Weights of a small mixture-of-experts language model, trained from scratch on English Wikipedia: a variant of SOAP for the experts, 3179 steps.
Below are experts of layer 3 (counted from 0) of a mixture-of-experts language model. Rows are named up (a neuron's input weights, with its number) and show model dimensions 0-255. Each number is 128 + 32 x the weight over its row's rms, rounded and kept within 0 to 255.
Before each expert's rows: "mostly gets" lists some tokens that are sent to it at least half of the time; "comes after" lists some tokens at least twice as common just before its tokens as in all text. This comes from a sample of Wikipedia text that the model never trained on. Tokens count by the router's weight.

# expert 1
mostly gets: "\n", "  ", "\n ", "\n\n", " Released", "\""
comes after: "\n", " |", ".", "=", "|", ")"
up1 [ 97 145  91 152 152 124 100  71 132  66 117  41 138 159 134 140 135 130  97 124 162 146 190  98 148 108  78 153 102 109 156 145 143  93 121 147 124 166 200  92 102 108 163 135 119  85  91 150 137 135 196 163 135 191  65 132 107 140 148 130 123 104 112 106 127  91 155 120 134 132 147 141 116 101  93 140 191 152 110 204 158  61 154 142 156 111  97 102 145 163 104 138  97 150 138 112  70 115  91 120 135 140 115 120  69 112 198  95  41  56 158 135 145  80 114 113 112 135 144 131 162 144 123 125 105 140 164 181 143 129 143 153  56  98 100 146 170  89  96 107 137 143  87 129 127  87  69  96  98 165 170 183 151 101 171 150 170  89 123 115 113  95 156 168 130 131 107 136 130 118 158  79 156 118 174 196 120 122 107 101  69 130 138  72  93 158 111  99  75 148 132 143 164 101 114 136 136 144 135  86  66 138  93 144 128 108 124 102  75 114 116  83 128 156 122 124 151 107 123 149 149  92 104 170  88 169 155 202 165 132 147 126 115 108 146 108  96 132 120 120 134 205  48 166 103 144  89 158 168 123 143 153 153 116 181  63]
up2 [158 120 121 196 104 124 104 107 150  95 142 118 127 135  89 102 175 149 120  72 117 158 133  41 141 189 200 103 127 162 157 129 158 114 100  79  88 111 124  90 100 173 121 156 187 119 144 147 123  93 187  85 110 133 104 214 133 130 132  86 162 169 112 163  88 101 154  73 141 136 137 154 165 164 141 158 156 164 185 129 167  63 201 138 131 145 127 137 106 157 115 112  70 133 134  85 172 139 105 141 105 115 162 120 121 108 121 163 122 177  54  68 146  94 127  87 144 118 132  77 156 103 131 170 144 110 154 124 131 141 212 153 180 114 154  81 102  91 136 152 149 114 149 120 102 128 118  69 166 159 184  94 135 133 115 132 182 136  93  98 132 169 121 111 145 147 106 161 121 136 126 195 106 158 147 128 112 137 131 109 121 168 104 116 153 136  83  93 161 155  98 160 120 120 138 125 141 153 137  76 120 164 118 188 103 139  73  74 117 149 164 125 132 126 107  99 128 197 138 176 154 120 147 108 164  78  68 168  68 119 153  86 154 129 120  56 161 130  88 106 139 174 115 113 160 113 136 153  89 139  64  62 139 158 151  88]

# expert 17
mostly gets: " plant", " mac", " Tak", " without", " oil", " where"
comes after: " |", " of", ";", " University", "  ", " –"
up0 [117 131 106 136  78 124 138 123 110 142 175 190 145 161 136 160 146 110 124  92  74 106  92  78  62 143  93 177 141 101 142 124 190 110 118 132 162 157 133 145 109 146 106 156 129 221 136 138  82 130 135 175 199 168 126 139 109 163 160  86 134 124  52 131 154 147 167 132  66  89 212 163 194 104  82 139 157 141 151  90 138 109 136 104 123 146 100  96 123 106 107 132 110 146 138 138 122 154 127 126 157 104 181 175 141 133 154 133 106 147 200 121  81 115 100 126 118 111 155 146 122 107 170 115 117 136  91 151  91 193  68 129 164 124 162 159 138 124 104 175 159 202  94 100 114 123 134 141  88 163  82 129 145 120 157 116 108 120  66 134 218 108 122  96 123 135 130 139 121 174 193 151 111 131  96 136 155 148 151 131  85 136 111 173 159 118 125 177 135  81 103 118 154 128 140 119  76 105  59 146 129  83 105 196 147 102 128  85 132 149 114  74 117 105 117  72 131 110 129 140 176 168 135 123  93 105 149  94  81 201 167 164 163 128 129 100 130 217 184 153 122 136  90  59 141  94 117 129 109 104 122 132 182 101  95 156]
up1 [119 141 193 183 117 149  92 104 127 179 151 174 161 115 149 170 161 183  70 144 127 125 119 153  94 178 137 121 175 148  99 124 130 135 103 179  94  79  98 184 124  92 141 114 129 184 125 100 143 160 166  61 109 111 140 128  64 137  86 132 137  82 105 129  97 147 109  77 124 116 140 133 124  84 125 125 126 155 147 109 101 149 119 141 119 110 108 193 124  91 132 100 125 106 157 171 165 123  68 156 143 146 121 150 151  82 157 146 121 144  90  98 124  89 134 206 116 170 112 172 129 146 193 120 107 153  66 154 106 104 115 223 117 103  74 145 133 119 115 153 167 160 153 160 129 128 153 161 105  56 146 104 139  92 140 116 138 129 134  88 115 178 143 144  88 153 125 128 111 114 135 139 161 116  72 122 125  91  79 144 127 175 136 151 171 184 153 103  99 171 123 121 158 122  97  61 161 117 115  91 155 149 100 185  94 105 122 194 132 155 107 137 137 148  88 158 152 169 128  88 207 141 131 183  75 102  69 122 118 130 139 161 167  77 121  94 133 112 120 188 142  50  76 186 132 205 134 181 156 121 138 168 185 124 113 125]

# expert 10
mostly gets: " Bal", " pro", " dep", " president", " board", " voyage"
comes after: "|", "-", " the", "–", " a", "  "
up1 [ 89 134  68 176 137 153 182 126  73 104 110 138 160 126 103 118 137 131 123  48 163 135  98 200 110 109 102 106 105 150 119 116 134 171 105 106  96 137  92 103 157 141 132 132 154 149 168 127 130 151  85 150 151 135 117 167 102 108 154 101 133 127 123 154 122 161 124 138 123 161 147 115  97 183  99 111 120 135 139 169 151 179 204 170 116 136 119 145 131 107 140 153 109  37  97 148 114 139  57 109 108 164 159 102  88 112  71 125 104 138 109 195 175 116 108 121 122 135 114 140  94 124 130  95 110 127 116  63 147 100 109 138 124 134 100 148 136 145  89  57 124 164 168 190 118 100 193 152 128 106 116 213  84 150 105 129 157 124 151 104  90 128 152 108 106 128 135  98  82 170 102 141  67 106 188  94  87 109  57 142 177 152 113 121 151 152 167  90 133  79 142 108 140 119  94  93 154  92 195 117  72  91  75 143 107 105 173  60 137 149 121  93 208 148 111 129  97 203 104 140 132  90 154  88 155 102 152 148 172 179 109 115 116 147  50  97 125 170 102  59 142 135 121 166 158 137  99 136  57 140 168 128 121 160 145 132]
up2 [ 74  95 186 166 149 181  94 134 142 107  90 132 124 152 159 169 105 129 106 139 126 149 148 127  60  90 105 171 156 153  91  84 147 123 136 107 129  86 123 136 176 104  97  45 131 102 173 164 138 160 134 163 151  80  85 135 176 111 126 120 147  78 137 146 162 116 117  99 136 105 110  95  94 184 137 197  66 121 141  99 184 166 105 117  87  55 136  99  92 172 145 115 134 134  77 128 167 150 140  94 108 112  78 147 154 145 127  81 173 146  87 110 111 154  91 142 140  99 140 118 164 144 114 117 203 132 140  97 144 117 165 135 169 180 127  72 161  74 143 103 175 121  84 148  89 102 141 151  97 157 135 163  98 105 109 124 156 102  59 144  88 164 117  69 127 112  48 190 118 163 132 100 122 126 185 129 114 133  99 166 100 172 144 151 135 167 122 180 200 131  93  99 157 125 142 123  98 116 145 144 124 142  83 106 158 105 105 142 117 124  55 127 114 105 144 141 152 128 165  77 108 152 109 116  85  95 112  68 148 109 142 135 160 116   6 130 158 131  63 172 129  88 154 138 142 129 128 136 121 119 104 162  84 138  81 106]

# expert 2
mostly gets: " \"", " '", "See", " Genus", " Coordinates", " Succeeded"
comes after: "=", "\n\n", "-", " (", " =", " \""
up1 [172 145 118 106 170 148 180 102 158 124 124 117 155  99 100 171 172 122 148 147 106 248 133 131 101 160 149  95 124  92 183 118 130 127 173 112 121 162 138 103 139 163 171  29  85 117  83 119 139 146 137 103 137 158 162 142 161  86 119 151 156 163 124 115 116 127 207 154 155 113  80 115 133 127 159 138 178 134 156 128   1 127 118  93 110 116 155  93 162 155 153 140 125  67 167 133 143 104 110 136 110 147 162  87 173 142 109 183 137 133 117 101 158 162 201 173 161  89 116 112 164  78 122 134 130 136 110  69  66 203 147 111 177 156  98 129 151 159 170 103 106 127 142 158 135  90 132  78 108 155 140 104 126  85 108 123 123 126  74 128 130 128 149 126 128  96 155 161 138 155 136 119 135 123 120 168 173 154  68 154  34 113 125 111 167 110 119 113 156 152 132 156 143 122 178 123 128 121 118 118 138 197 121 142 164 165  78 113  93 152 140 185 115 132  68 120 126 182  73 103 153 164 100 173 169 142 120 158 118 144  96 164 137 121  86  85 149 115 102 131 159 142 124 162 128  85 134 116 153 185  94 130 144  66 173  97]
up2 [ 95 126  94  59 138 132 131 142 135 120 133  92 114 130 109 111 178 135 119 104 143 126  90 100 149 163 150 150 188  38 110 134 105 141 139  80 165 100 158 185 119 136 120 140 139  72 140 167 125  73 149 152 157  66 171 179 130 137 111 105 151 168 108 160 167 156 194 166 135 147 150 133 110 143 109  91 154 100  86 123  75 125 125 117  75 156 131  99 107 183  99 129 139 103 140 147 140 156  99 113  93 121  47  73 148 136 190 111 139 135 146 157 106 199  95  61 143 166 162 100  91  97 107 148 200  98 156 135 151 136 102 120 119 132 130 180  90 177  93 134 140  98 118 150 181 163 133  61  91 138 131 104 128 118 122 123 167 125 130 150 113  82 150 131 168 104 141  57 172 117 149 179 128 144 148 162 130 166  92 151 169 124 148 172 156 110 137 130  93  81 144 167 147 141 102 105 122  83  89 128  99 115  50 131 110 142 131 157  71  87 115 167  87 187 149 152 136  99 157 111 179 159 130 104 222  67 181 107 113 143 164 154 105 146 170 133  78 110 172 168 118 138 140 132  85 167 167 190 147 146 108 156 167 128  94 141]